config.toml
n_layer = 12
d_model = 320
n_experts = 24
experts_per_token = 3
d_expert = 240
d_shared_expert = 0
activation = "squared_relu"
moe_layers = [1, 2, 3, 4, 5, 6, 7, 8, 9, 10, 11]
router_score = "softmax"
normalize_top_k = true
routed_scale = 1.73
balance_loss = 0.00215
balance_bias = false
router_bias = true
init_std_router = 0.0211
lr_router = 0.000362
vocab_size = 16384
norm = "layernorm"
norm_eps = 1e-06
tie_embeddings = true
optimizer = "soap_variant"
lr = 0.00259
beta1 = 0.95
beta2 = 0.95
grad_clip = 1.0
batch_tokens = [131072, 262144, 524288]
seq_len = 256
train_tokens = 606100000
steps = 3256
dataset = "wikipedia_en"
Below are experts of layer 4 (counted from 0) of a mixture-of-experts language model. Rows are named router (the router's row for the expert), up (a neuron's input weights, with its number) and show model dimensions 80-159. Each number is 128 + 24 x the weight over its row's rms, rounded and kept within 0 to 255. Numbers have three digits each.
After each expert's rows: "mostly gets" lists some tokens that are sent to it at least half of the time. This comes from a sample of Wikipedia text that the model never trained on.

# expert 5
router:152138089165099123124159121151119149129076157149150172121143123125123103126161097139138122138089137178124098227125118102117145069104109143152158132134141125097112136114154106104141124158096114194160119128129132145137136176135124136136125125
up0:144119120134125140110144112154137174142130123097138150122098130141136116148085081129120148120103119165128171134126118094143128152136119089133135132130147121158119123128142145079137113137173132091144159149141081114068126147087127143125067138
up1:097156145163108105138108161150104103090089155121162156139129122147096105137133152130168128124195150117156099174134114154152117132149140082105090109130115140114119127119102155123120111184140132088173133137146081155159125140161117140132125112
up2:133120155149167143155156138128130088121115144104129114186137145150157132116095136145155139122118169167129128150141094121121128112184125122143146172105129075094141123094088127119139151098145120126121131092130126143159114161118112122141104131
up3:078142154164163106130104138158084144180127110140123149160137127153163135158171131134119143117135112073114087127118102128103130133130115136102087101085113132096184131141155127152136147154145136147117168147135082132139132112155154134147108085
up4:080120150152109112168150105136144146105070130145144137137121131157066088147116143139087163135110119130121101150137115150132159124133137081111137128126137170108114134167130104122151171114112146127098113146096144126144122127089101092110151135
up5:111083132112111149142122153110104171118135117086098135159141114127083127165169124113160096154103156132092160121172140090113130153101150104100107126156100151110139119157143093132181065104106085153127134108149119100105143153116132133122118129
up6:157117085164104108135136165139116079129111154084137151106097106142114150093117112123143144143159110121120140102118154134168157139127147122102094139123128128098115114114111138121162104136116118124137143128130124125144139107116112145148130118
up7:106100131105102123120118152121114124161115137120099140115115137126120116163124143137129118105117124182069144172136145125147107088110165144097112161179133147121153148116150174104115148120120161136142134089139078131139177132168139189168163113
mostly gets: "United ", "University ", "American ", "National ", "States ", "team "

# expert 1
router:144133111112162140131106130136108122115160100149136080061129125116167136127146177127063149151139124135131130111110119116117116124127135124133109191140107113161104139139138134157127075124170170136168140126139116142139139129157103084110127109
up0:142083146104144139167126119138182150112150121133122117122107105158148112133118138171134177124156153179133107120126151136156110097181122114135093128094136155114128158137134105143124089155147120135147094106130124155144126090164157124099116112
up1:099131173130083095109111087068091130138113153105133117160121132106136149142089137125124156112150157099162148154159104130148118145133107124110108103087129117123139145085115095131094169144116137090116125153110129153138111153122130114078108066
up2:109099098147109168132095133129094090136178115121099123112144116090146134159080133125123164104110128083125156116099116159123090142114126118132081166098160134160143139127134090130116100126131074155090093170144138143061133118160113166188144137
up3:078112111171118169091111093191123111092161125110142139166147113168136108094161137106136159173172121102125085136127123152162161105178157143096119100095096109156154139118127157151152086125107081075129117145123082105131122134175132126121148118
up4:153145086136166106136107147150117132105116129172118106107121101124135093091142165123110106174161130127093080128116121135154165115154149095095161135137124179142130146190134153128069132112145111161114133091146129127170115114124117112147115125
up5:149099110165125160136171088080090114067133146096130151108066122160115150085123131155100094133128145137116085138121074137158123108128136142144124156128128150161113129111141116134140116106145105135144135092186107154099149120135129096128138096
up6:113094154119106130124122128154172168116103095081131134146101120114123123127152153107115160124112099124192136143163148123148168141111077156095179148091085136118154085113113147129095120123167147121162087154083142097129169123120130094105147118
up7:109121158123129125175150115130099117093125117093112136098136158098123114082142130093082156166113130181102147128125102133139146109104129099150103170125132121093089124135165159147142108097136124129127131131117113137148134154148099131134106127
mostly gets: "re", "Al", "ex", "tr", "Con", "dis"

# expert 3
router:133145117080139163107134135096139040159120066130114147113115186127183146111137167150161153138146129122105133150184119075095126135136144128131160151105098150103115104139127145124168117123147109133091100121161112111145101135138151173157145101
up0:104151096142145132110132153115142094178141108120129109150132131110133176119117109122122148142159179179093183124118147113095145117179129109128145143111109099102160088101097153106122171084174086151090124088098147116096147169155162130151146095
up1:143129137121161121168139130119126150142110175173129139139141149131098151099089144123094187110147121104122119132119092133148111156135130092119104099148164144110130109137121119145136121153129150138089132097166129162122143120151092114135158123
up2:131087140126129157148123159104145156116128120112113115113106116143119171129108131136132130135113098168176157105134146157107139130138127152162096102096122158134162116120138102134160146128139130146145109127117107122117120100103168110133107122
up3:119123111124129119139168147130085125109157135076108116126146119118126111075095129096108160153089128109162114127126096128142101155133134139149141152130144120086125113136124147090142104126147142129141137103113095121134134164151138079138128075
up4:151125147162156134142103106134096114120081108133089138124107106132134091102160070111136124060168137131122183106095099136086098137133138156153142105122119134160076126141159085108143161116139126111111104106111055116118098124127152137149103135
up5:165125160119121121125139087100119116100145116089149167138159163110125126192102152132100149130139114111108122138134084063151104138118141074088127110105152119109116114150144115159122092085149125150157160093114094164155130177166157150150153127
up6:111124104126115131168167157122126123126141132110149157178156080125119158157132165081124110121092144130130120112122153099121118071141169124148131129142112139132154122125161099134121116148117140079108120085151147100101109144105115109113132122
up7:148094167115123144183119140165123101126106104111106149110148137170107132134127146126084136118114126110112115128109097109098083133124143127107133129142118135127104165122130145149160070132138141129155150095145104190098167108145112119140156134
mostly gets: "|", "two ", "10 ", "′", "15 ", "11 "

# expert 18
router:121103112103124161109137145108114138104141122114118139159132121123163134121138174136127106121141143146162148120140139142153147156118193137111135154142161142151134098156160166141108128131132140139109087111161095134157115155093140088154080092
up0:136067080096158153117130083125170108113137095175144126117125123134114128112136096110072153080128113130128135176118151095123154116132136112099130103145092121073114140192143139145116105106128162135145150093170144172135163143118132141120100091
up1:088095090152107073131154126134081124148121134105115090082127104089137126118161118133148164157122096087126116118123113115104150064111148125084124134152105110122153139127120145149134111117139147112102134131090134110208170111134147107129156111
up2:145077126153069119135150103081118159116102139097143163138128121097135141121175129120086124144129162080125144143143155118117134115126144126121157132151094116070107073122155138160146118138167106050161136130120085147133113111132117124142134118
up3:135110144149100132126121111132122111138122112136125108115140111138087153116124146155138137062146098135116127151128091085085121111079115147121145110107160149111087125161125145137163103153142154113123130153118101131125107101102122092101145121
up4:090117107136089128117106168085141124099127101151115123091154139170144130112173114113113100106166125163148121129124173119165118098124105132110132101145170119135107163126166147135168150150136172117104137189112145103080125142112129120111136145
up5:138122102164156118184112103148128152106170133117137099160104125130159087138116088134117151155150112170124095134103125112132132119117160139094155151107152140103134154129106090165104121181122145138107120123104126149142139119107149115149104124
up6:106139117133118109088141135111099132120116141137160117127105156156158120136136150131137137146161136114101150116110106120149142118121156110133137105133116121164091099178087154145102165133114144162127116146135106080129139109177122152083134128
up7:123070172131124101134122148154098147101119134078121141152161152141117141139088185140163129158102126115146157103108129164137105123158148128111120070137127107132150095133113122143143116154121137132120104166150133100135126138091125106167098137
mostly gets: "==", "===", ")", "== ", "& ", ") "

# expert 11
router:074132136052131137131129135134108147148123089119123093112118126140145153138160135131148105105134179121112149126114107131142130167139093117117114139123056155145122093143148130099160123108126126109117113128107119121131197103117157114125051140
up0:089141138091061158143137132127145093156083136113152135176088060141138158134148109110127054142164166129120120137163137115139090125124143136139135144115141151153164150129137139076138105149106136117112131083115128129146139115084130112150086106
up1:153131116119149129131088131121076136130113126100113133128111134135097150171132114137109128133146062160116142097141121101116127109120116127104094160109121156115183131115130097131101135156132154154160118139104080104120153108173113177140124129
up2:197133129125109144116096131164135111123184158122143157076152099127134178098120148163090125094126146110078116137130132139112095121136099117123151091166146137096149098145124150154089113130107110177129105130111128117150120079118119139154111111
up3:134117111125088123144096083117150122158134115133136131126132112096126153171128123135105096045100145126090131136132097139119134144117149117131144119125112131115099122155134125112130092139109129106150119119071138107108123119176124109166138129
up4:130133154152103142161167171157137159121145138108111145164134096113121117074093136101132113115104151086170107083161177190130120074162151149149129139127187137145149103142148155129162137136133149135114139098089141084150146122075096117157127138
up5:117096147106161144164176143122089150108115114094123164120094078125123171184134094153100130187124152157134107104107115140103153131130141072140165083115127152142110081150125120132152102147123091122150133179102155080104086135136154132110163119
up6:119128144126127125139108144132129127167163079151133134160117122169134153125094109177130116092104153158092131122136154180113156130144124125075160116143128131104142093136120129152098093136119144134102177141136119101089145107139163099106069133
up7:123140126146154145108145150125120160117145130117130105117093123145142128100137121133136127135091066102131143114162143151108143130134088120104176127149103130156130185130137124149107132072124112103094117123148135165140145116103096153138160153
mostly gets: "was ", "were ", "be ", "been ", "has ", "are "

# expert 21
router:135127138088160134098122141160121092146082117106068182126106113147162161127096128119151150133147130122119127093158159146121156143123140131111122134117151088113120107116149127096193095108141127126130164113119108162142117107130140112119140126
up0:075132119099157099151120134159155087159127131127103159102133114158134123156166118121143127140125119140073131161111130151105156128125158129097134129090140125134111154145073143128132131157116156112142092117121126113154150105089127072103154145
up1:157098096114092127141080133170174100140152127111095147075111125093129122136114133120116129129125071159139132163154109139151126121141141083107056119124123182117156128157116148094144140136118118122128101122082122104156129104131100092119159141
up2:125155125093137133112163128122109109124135136113124135085147132141157108114096126153173136119130138190150101169118183136137095107137116082142124111130098125124162152139114141141097100150110093127156098096107171126095193178105143121163133087
up3:151145139142120130137151143123111108113123129152173113101107115166099110074130143133080187098121165105122139119117161134100127118147145099112128139119143112100131157141121150115143129122125135122158131111154090083086163113140119177153117112
up4:128129074132130160118130133155137106152067108159163200140140150097140110160153141099135167112103129101156109153122083135084161162087097105101139088180169159065107118133155135180121104157131132142124090086143127155134114162118097108104106135
up5:130122173122161156133148140123095074117094110116144152114179125102149129127126143080125125133107146116118140153137145093127147102127119132113122121136107118153147109129125135103142082141167123127124154120129172118106124112110115114119135127
up6:153120130113165134104087148112141148075133144101175126069093116121138117149094140118143099156128088125099174070168160082129134136126133139128106161152095126142128139131136147181170074098125125138102111141149094131119117093118150102163156122
up7:146120112097112146111195132047125101140148142139152144119104145092164071149126132108146132080130127157154161162116098094088130163115131113154159132161085122159156098128097162148169117132140174134143151129120087128112145139134120147146135089
mostly gets: "K", "W", "2", "3", "9", "7"

# expert 9
router:119109104128103133124110113135159119129100145158126152170129167134158118132104143153113141131119112105133180148113101126166111118083176166138142100096184142106126108109083142144103152159154143146128187124124144111123117183142107111146120137
up0:116111093081180122146152064170129119135121153133144137117124145168156135113100128116105113094107117100152099137118124118140115136160145117096102091166156096151127105123128116129113125150164117123140158138167140145148134120156105090127136099
up1:129162132138114136101130180149133138107102171191138149152145155130140094143112156155163116136148161114116108112106125079120125100166131099108153091109103087046123138169143122112143152128105124096131128108191124139075113124146148129097130098
up2:116102137112129105115097085111122148133126185136102132145142126141130137131143141091104095144141157102090110113113103111123129143140107129075107134112117110087119148137120090148143137205132109128131097129176109113146130190083089112131094119
up3:109132115133112128183137132149119104113131146155161157107139139148103097102105123098071122138139110118105128084107139102144121094142120138163104111117121105148126147106108087125127147116100167153131111127139122087144152109139130086096113123
up4:124106126137087136107105155128071091085120116093120145162139128110138137117119103189145097135135091121121079112126116161110069150104142132082137151087125161162125141101141117186108136165121108166153107106096085107120114125106109133076158101
up5:151116109149122139129164138150207137122163104111124115129131074163088137135136143128100175140127110097087140129122115164110129129114105143146150149046117147107134147175122131114126119174151124155161141098107116150192095102116127118158147107
up6:120135124100122135101112099120125152114145128172103131193149131139144117158156110092112159168111133098100126134129123136082169089072110124133112118137146113107102133173125109103121125165159093144114134144139085124147121123099116151148135101
up7:125136165099106102139139148081118152092135120178149171142160126114099099099109116089136160115120133121080135102136139131105148136116175119083112116103144123135122121144146117134134170134152102139120140125150104148135113136121096167110112094
mostly gets: "the ", "his ", "The ", "el", "their ", "ur"

# expert 13
router:156101163171204116084134135107151145112153133098133111160142110137156123110122154112136143132129163081112112090148066106102149147153126135136113097149123106110148133116111138175106103114111153117078156089160150149119075073151101084117138158
up0:160071124129129103137146129162115113140095123156130133124102135143095130063129091147129114170117131102139147145128138138127158145158152144090122135141160065129100164128115132106093140130133099147129132170156119102100135173115187134184133140
up1:144146091136155133102145105111131118107137138109124097121133093143131155120116109090143111138136148138140161071053160162138077115120111117103165119127145132132099117123113133159102105106139145152099109127141141106140096127152102117118142096
up2:163132057091124143107088166122133111141161145074186130155113108135126129139143125116126093134161080109114150152106113149124147092163126117117085109133103161140105118155082170122133140125122132140121132135110120145146095132102129158148133118
up3:127120109141112127132181124107148131145107157182143118138130145099127133122131129143130059156111130101108102129145130150095147131113102108121136118098141134132108152178121181178165127128117081134121084123127139113090110117117116140158109099
up4:127136124101220114122125155129115107126098122133145139137126075140141126146119151151129148164147144102155143126117105115140105128151122125090126124136145062124158103130108134151150118132133155154121164142144080090144117132132171051151159126
up5:125118150130128144120135125155134110111168103152129100181151114154159148147088131077164117129126142124132132142090123167131114097146132154101097110102129090120149133167130096160137113120150149079094151136160080132158108133143144152120092170
up6:118091121145105114137111109118117118092105144113154102102152117141137188135101087131140120141118114109152125126137113137128129161134135125118170075125147152132140111136158111164161087128152113162166114119117151096140060131151110113143151161
up7:137098134134085136126120100115134114162086146117161130147156138130128139085170113142159093123119128144117123122137106085132118156174108125145128106118115140129124128136163116164145115099094109104150148127176101126151121127131145119102108164
mostly gets: "th", "an", "al", "ol", "yl", "Al"

# expert 2
router:136124117135133198149083139104096100100129141106162151146131111130116109115100166106133157153114102081145119139117166087152142137133157124140170144110117127142109140119138146131103172134115121107143112155145123147105127075158116112126121061
up0:103127100100130107111131117121110131136092125112118156136132121136133148135098182122104106091152073144145122167119134101111124118121091104124123133098115137116110080121157131167137113126076158134092122136104081131126097167143140190133150083
up1:086118145127128073169126112137165138138094103090178104110103133120123123074108099158150123175157109102134163083199151147152149103118119130133146155138102126128140104167198142142128178114152132146157113123127116125135108098143135101134137088
up2:127113133122120114127148131125156138114125125138138097153121154150126093107099140127139085084161112134132126116070107099150113064127126160120133154140104133105127158115146128168195113138112160091148139096112156115093157146166092123166109113
up3:163101135154118102116093135098185153109135102120180143101091150110130102126188117074127130118128117149115189128132140138122166089134119105102125145137178119150113086142112149156104129111132139130119166141143102088115142119159141178128116162
up4:151126090141140144157127147130082162152139098148167138156110147118102093130162077143113118112133126146117145124140146131116107136157115138094177131106107120177094123110136138158161118134162113127122143108078152141102129133121190122125117153
up5:099121157087105120129146141150153130116144122131146108137181054151121126132145120108079097137142135171137120138155134093143168151147150149091088084104139156108151128127141105128147096136149102105133110150145134140133133108127139132154122146
up6:151106120145147126123140159142115103097137183109112132111148134111102141091151143115130099156123137138139108170120148128179155116140136178146124138106130113150125151154124107115099140139126134132119147125075141150117093140163135121127087154
up7:110082121106146109134117127155154180119148117101135157123118145151110142113111140119162127145071129113137115113092110124128135154126137119142119137114090109151166114118061126150098156132130103173143124149100133135133126121176142114107139129
mostly gets: ", ", "), ", "\", ", "', ", "\". ", "., "

# expert 6
router:155111148132118119125135133158143173122104138080108087129101141109089133096129086157072133128107132138137124142156135112135133130181120155159127122117139118173118146086162104145189151121184109134168119138123156143144108115157110128140149132
up0:112123101128152162160131130121150156117133125089153182131107182129119123109112129122142084078164121138100154115137110095109116185130090151148129130136154135116117154114156148174126121142123193138102154121152097096123170060087161139114131128
up1:160115099102169107157164154152152137103116121156129107136093119119117086138117096129082135122153149090153106157115163116148110127125185115102126124065151142128117140085160104102170120123132124117161135102129106147117138056125136123107102145
up2:104085085097128147120114110145133143145127109179130156184104051149114164102111098115120161108151108127098128135110134102103142120120123113086133142130154133143165105102160116067150123105152182109129133172123101126089132150131156109137077132
up3:144135126146153094120127124092163124157134101104160122136111079166111136105122123131144154111149171151107090143124129131131140163120147132136147118133149163124113103120133105136136133095141126152071128125131154158143107121131105120165125137
up4:090115156138077130118148151134152157119136144142129110147116127136103132079114128079121167169095126121115134107126111107134133123120091111184124083121091067097137139106101164133141119138128150152094133125116130142099097138159136121127125135
up5:146123146159154096141110087134173102133125101109120108133121141158167118115137071154083117119165126154129142099143092153112138101145163177132162110102141149106150144142164114112123128099103086125121134130107140119103093146151125073136082091
up6:097142108115121156168073142108126117131117114113169131162144131138123141124118134146114115104133128129146080165130094122130104086151135110122124139113103101136157106119128137165173139124138122122167095138099109143143122180125143113088098138
up7:098119152110101142124128114153096155153075145163145161138161102128124152150140106088139127117094134112123156172142121171168147128138174104107139141081143154171143127094135099106144122109146115127108134201128141074120126122141109126157134123
mostly gets: "| ", ": ", "/ ", "—; ", "): ", ":"

# expert 14
router:117136101167137121164147192114098053162107111154081103187130126115160149105138116137157083110084105134095102103095108128118158096116142138132126127155104122102111153143136103160096116162110098115089126097130109142166143117137127114123149189
up0:130093143143196122122075151089130133144105125174143110169130109122117132124081175125188146099119133115114102129127084151118134166123107183132111107123107117126126167116064115110061141131123126098175153101125132128132152109126099112104145168
up1:105083136111107170128136152109131124091121149133094153131130144135123099137107104128112155114099100151169113139131122122082150101083153114118103091121103116105118080126099139123105130124124148192130140119159153095138116122141118136103167087
up2:094137105083134054092176122119129121146125154161114133132133104116088163111119106139112131110185124121124125115137149092149097128133117163097152129164143114151131164120142108109121122106096129142112120107167119083113116142138111092136107113
up3:088119112137124145161092131147096101112100129162133136138132158095115114070119161115148107142119107142090109136131139153117165111129071139134180140125145138139167118151108122153122109090152137134138144101161155155079151092111113068129106106
up4:118154119129124110130160145144130126156141138095125136122102137153111144126118124108119078129160165084110139090082119149152127115136138139136116133136139141099203108114168093099129129136154118149133141131098126165165114126130157106119056136
up5:074088107127132117113152152119120110137116151112124153124154118105114134125088143137123121119097146120125174147110088126082116120118119160143100137136099095070160084134136090156145082136116165161151083148152148118102148120083152137197153107
up6:133111137106112135133157144138142101115098084138145097133103135160064118139124112070173140072122103178079146127145159127138112107096126123119116124156105150107126136103142127137105136159140117134116111101125108164148135098101128120107171130
up7:114079120096112091100130128133123151095157115114163123114095165143135146150123111108108111126109154128121143139126108136133138129122181160124133114111128166137137160121133151134067118131139149112150144132147129098155170111174130114101130181
mostly gets: "==", "== ", "(", "=", "also", "Personal "

# expert 8
router:130130115135124126149160166063112153100152105140152143111108082138115126140127110129075116115106107139131106129135124147137159110142088076114084149088133139132117081113115112118146134125147127147141164161112121139127134137086131156085172097
up0:183098142117120118128082138152152136116112140138143095122135140140136171155121130158112160120148134165158138124161117127151128130088146150089145118164094123144107081133121161145146096118139122110151117095151173151140155160143145113112134132
up1:126141134107122170126143137105107152155139145127109124156115093096149124141124139171134118115143094130130120128119117106158142112178117077060097081123181104126164108121103127141073091115087128151145105108143137122109090129118145124056116100
up2:139096119156116137166130131130117123134154076129101106129140094160143076113121124156153115108139133110099134121135141152171148098123120110086104109095163152156123105106123121088144094156130108121131169163100117118123104135074139118120125118
up3:149167073083127125114115090058119119136098099133105124151094122131099161097112147146151124101100154104139160103097112145120137125141157117133133117186134085113135085128123123107092115117177124114156117147131095102144066080156119109128127099
up4:148073102084118139069089125140129146104111163111113103097072145140091137159152106113157175141142171094081106076115141104131122122122112130134127155108108152120173138119129119094156131108149126120099158107095134105087082072121158134134146069
up5:124119148131096128151112128104148132135127143140112114115146142126104089117110108137103115171129165103160138132079106113122082133131079131135134115123108113163116114147112109112124154107114124109105124068103125095130108121129128109141136161
up6:128132073112120153115091152128187124159126110118141125121134127136145118181107125152118126120121133138152179149106144138107099110167119117144099141093095135141148096113146133092136128122125127109167137124114131130141137150118132139139152130
up7:103129110139097136143128086144141151111115122186136144141144128139128106143099111130163136132119105128095124094104100139134125136131125109134145096140133132145165104185156115131078121156148130125140111144068102147152162144074114143096111127
mostly gets: ". ", "from ", "with ", "). ", "became ", "under "

# expert 22
router:120136151108204121176109118090162131130148113152128128144143116121119150105108109168114094108102139143143122116118148158149152140081108150127106113143132135105169151118147155100122093106138129119142147113109132110118123093130124125108117158
up0:124140130120136114160120194114109102079113078099146100133157112143103128089087122145103119119119094091159124173155127083150144184128145128110168106118147138134116092103131131116123107122164099130173098145135120131117095113136120173118151138
up1:125177120118155134131125139126123101134129113161123156126124139084092106103137141120144134098120165134156138146113092156114180158138174172163143137130136115077123138131098149166130047099123140147114149150175117109121163137169121134114150104
up2:133150122081156131143114147093117125136120083170149124131147141129124119085139111085125146110141117150142160134107166138130096130110120169127075105145122122141151145090117119175098102114114178164156120142115133151113121143150137146083129100
up3:149151153104161135170104114131121089126106111138118125109155118151136136103096133124147112143092132122095108142129142110150121094116126120165080116122133075116147162140162105128109050143150107184122146145112147135121158101136083154101134162
up4:095097088097150129131093153154115126149141118172140118128106124112103104146106123112183156139122128177125127133106130176104113110095123126138138193125108125171118107113160145119184147125146115146160137128091154123151108108152069086109102095
up5:178157111113121099156113118173158128134133109152167149105172122110163127154094142083156118110123135129110135107135129129138189149098134126142123129110124118119152160143147151122117112146155138117137106092111162139163152136137163166120138126
up6:172122149126115103102121133174101140112115108140115120147129100120143124125134117119071161104115112119093109159151109126159121146145119100149129148119093081163144092141110156135157116114129179117147092135071092118131112125137144115157100159
up7:140145104094147143138164127137126163127071111119151108091122158110153137142090130146154089143150159127130138187172090148110081120148121106106101137113144096144087110123169139138125135111129143172125151116164124123118161082138158114125094159
mostly gets: "ing", "′", ",", "e", "ings", "es"

# expert 4
router:099142131085118151106109090106141104128146145140090140123171180129105138207154137119127148114120095114122164146122136100121106159130121109085110105097122143142123124172102162115093175139155171120145122136142122095115149164162149123119097163
up0:105089172124100141124131123129108083107123116091111134121136119113148148111149107114153116126109144122117090159115109090144144105176119145149135107147116088097084068161133120122132117151128121124154144127096146123141095161172103105096126088
up1:095101120133138105147085191114121139109075116151131086095101125134121111114124134112172152087160158128150122137135139183099133164151099149124096100148123122172150155136139145095101147159131134131107126114122083126110122155131171118148129119
up2:133119125135095120170144115159118135142132117136088111077102170121132145144122106131172139106109126097155089146132129096131127117143101113128157146156131124111134123134140107132101148126113149121165127119132112087124117160107118137104150107
up3:162148131140176169101121090125108094129156147157151125112111159127125107095089131101129105152134094126130129119138123163113121126131120145136134176129138132120148137153093120145174164101125111113098105119143144132107147073104169130154123115
up4:089107112140098153170100125168101131148117157142123165083158124094103139170099134090138109124127101151142148104111157145169092119106138118128118139148103160152117133131144116126122151119104113129131124153118131143133149101152120106115129102
up5:079136120116101164108111121125123098113128135088130142166155153150162176116132116126128120143151108098166134120137137128099104116144124154143130171150103129093071143138163162129097116120139141124147103140147186139131076120064136131144120156
up6:114101154109139125097117135114100130142135112170151125131159117046119128076155148115123108119090120115126124125103115153098144122153141135122153114116088094128123141142127144121130133110135115181140156119127101151138069116121172096099120134
up7:152121144141137128099126096174167087148147097119121135141138130133107135122113109096052105145089090129133141163113146104088083164140099101109087099126109122088144170126112151113165174138172135121154141111085146188114120123123154143141148108
mostly gets: "The ", "that ", "his ", "which ", "He ", "It "

# expert 0
router:090108085135132152163068129153148134116109144136143136143124127091092109113124160108121103135164110150123112109133132142165112140108154165145155135114129131086145115121142092124148135145089094155137137102087123109123133167132106095146122102
up0:144142111182155175132140142136094164075111126132124085126175119140119160101185130136118166135100095141069132128123148120110107136122099134089171127104103099124111129094111112118075149136126128095144155126154120144135126130131176126177090130
up1:101103097129125105096155144106121132104132139101110155090141143109137141089140125120071138101115151089148110120141116160121121118134087122145145125080110113171135142084160191134122106144149099149117087155112130171106141127139168145107106059
up2:130109152139126112123122154111095139103131108153106122118143138176157171129142095160100175129147133154153101114127124139123086135141096118130166138133144144126141118128159141131158071113150124169089116128150118112144126134124137137107141093
up3:107105115100149129103121205130145149114161174141127117106099126147115154160101126123139111105101064140145106146123070129116150134132122096137157102142106173105132107088117125097139128121157103116163124133150127097140085113131114128116161140
up4:148144130135133145111108121117130113111136150129179119085157121100146131116196134107144143173122125129123174141141147117122063150136115145136164091136137076143132112163129119130086123131132130134121135098117105168125096131120144172080123147
up5:094156128094142136124152127097140156134202130107153157093107106118136083113134173146117156153103164188133140130136137127140062160120128139121140136110148138164116143110158120118110127174094139121148124115115103102156084149096038153124097139
up6:136118060103127139148105165163179125132147148104152158130113160145140112174098135142137128157158097115109124135104086127106138164127118143146086129131111123082123144150095117088120153144138127144139123147118104135139120087093097126107105142
up7:099161127111143101115150100101101145116119130100125161153158100127117100132166114121109149151129116121133140110107127090095136137136163128127150140062126153097160113104170122135115170104139135154153125122126162111100116078135072131104120108
mostly gets: "i ", "N ", "u ", "o ", "C ", "John "

# expert 19
router:118148109135157117142091154144146136128110130156109178141109135121112128143139145098111086120100116167113123141085158131143128171084120123127123114162135123126119151108149114106154098120128111133106127085092134089163127119096100107113121159
up0:143085095103125118111184109129125100146115158125139153166071150129122128148093088164095093076109124113192118122119111122108126129127115103128116130139139118137144162141117148077102090143126073168092156135100160151100115133168078140138145139
up1:160143131121125104174088122152122119141157091125157120113115110133141081141109101126148139161091132168129113146132122135106154134119134152153093142129112096103163070162156114143135140153112112145130114093144144112129156110118116095154160128
up2:115153161145093136155106119177150158153111136145115136089119110097136115103096132096098126118094114158098125118054112119153144117147149108087130099103184156110185088120111136146189117143154135123126117141129142105116122128122130117114127137
up3:141111148121134123142151129103132133146091104151139122112098100156151105136137103170117156140103159175138157149136133193159130154131134098134153125103104136120082095111119166120160093124085128113151115115133154141118086107159076078114081135
up4:193063111114145154130111105143162106126157161101121131148094079167134112114140132170142092118129132171184128087098135083146142137160156119129094148150132185080188156114165110100177123118135128146147111149142119117164101090142099145117130120
up5:127152133103106139210150122088112157129148124170173130061129163113118145110151115130163057138116132158121148150069126130144103119086138107145107088126142094115121113160107108123185141160137135139134108101138121139153158141151114134134152121
up6:110110104130114129144160129162114114149105115149173151156117121117094122138117126127164129127137140158144136135153134155102113147137098123145117102093096116138159125083114122107078095144082158148136101131072119133126094106143138165164095155
up7:125143118112116140124112133144170110134126086130096138129098096120092133136174130130153128155121125130129069157125098157141160123145135102092104123066123133151144129109165139085073108147101146155108156126116118135128133105129077169129158143
mostly gets: "\n\n", "″", "John ", "ah", "David ", "George "

# expert 23
router:098107132072149107135188107122072117110106132124070144147139114137167130111107148118111142130150113105126112137157147069102128091095181133120120181121133064135129139127123094127159118146168165124148155137106124172133134118153133143095161128
up0:137104140118130127134176153145157107110100092094085177103147121111145096126120154139152151155071165161103098194130157130114136131113114138156105141131140102163153136102116114147141152122158154100092146076142147144165126142149101106121181117
up1:136131152162128101151074108135096128083128140086132160111137121117108146138154112127128115138143130091077138201140190099124071142126147109116109139143126146104180121111160112143118104090148141109145109101131118126148116169120159108143132106
up2:109125113121095095133168136147133108087107125156134110135106126136124110169106131129140104177101113136140160099179120100116133082151149105145161088165140095129133132117071126155147111120162102116145138161118154112156109109130145156147129147
up3:144120169115137101140113120118106175116147135135125114131116132165184110109102131127156122122112139155156147132119101109127112125119158149103113104132164135153066136136137111126144090105131110157123128135119122139119085088150119155111100144
up4:118097126146093185155090099084093082130104106091122120151128154174154143142126155145141153116126124132108111125090125129124105103124156127133136129110119114145155162161093115147165162082131120121124110117173100104115100106167164161125132094
up5:091149114125170113123136143154115104101158140111122145136118116132123087149139130157109129174110124148178130091105138118127120111156111138137100111129141120119104149130117111112145079073125156147135139134109155095143100147121119118087129172
up6:143133110138114084115133120095109162125153141123137163124161148133149119093127153145108145088088095094083130147133154162096150146150114143124146135123093095143154116104114129176095131140117130156161168169132156119186127105126109133099130112
up7:094176122145173114153161130106141127122111132171074107165102120145139173116112138166108149152139126162131146106156144136148129131108149130169070155121115118135138123134109113144148103173142117132128142149090117125144153186117132119116141126
mostly gets: "201", "200", "202", "199", "195", "196"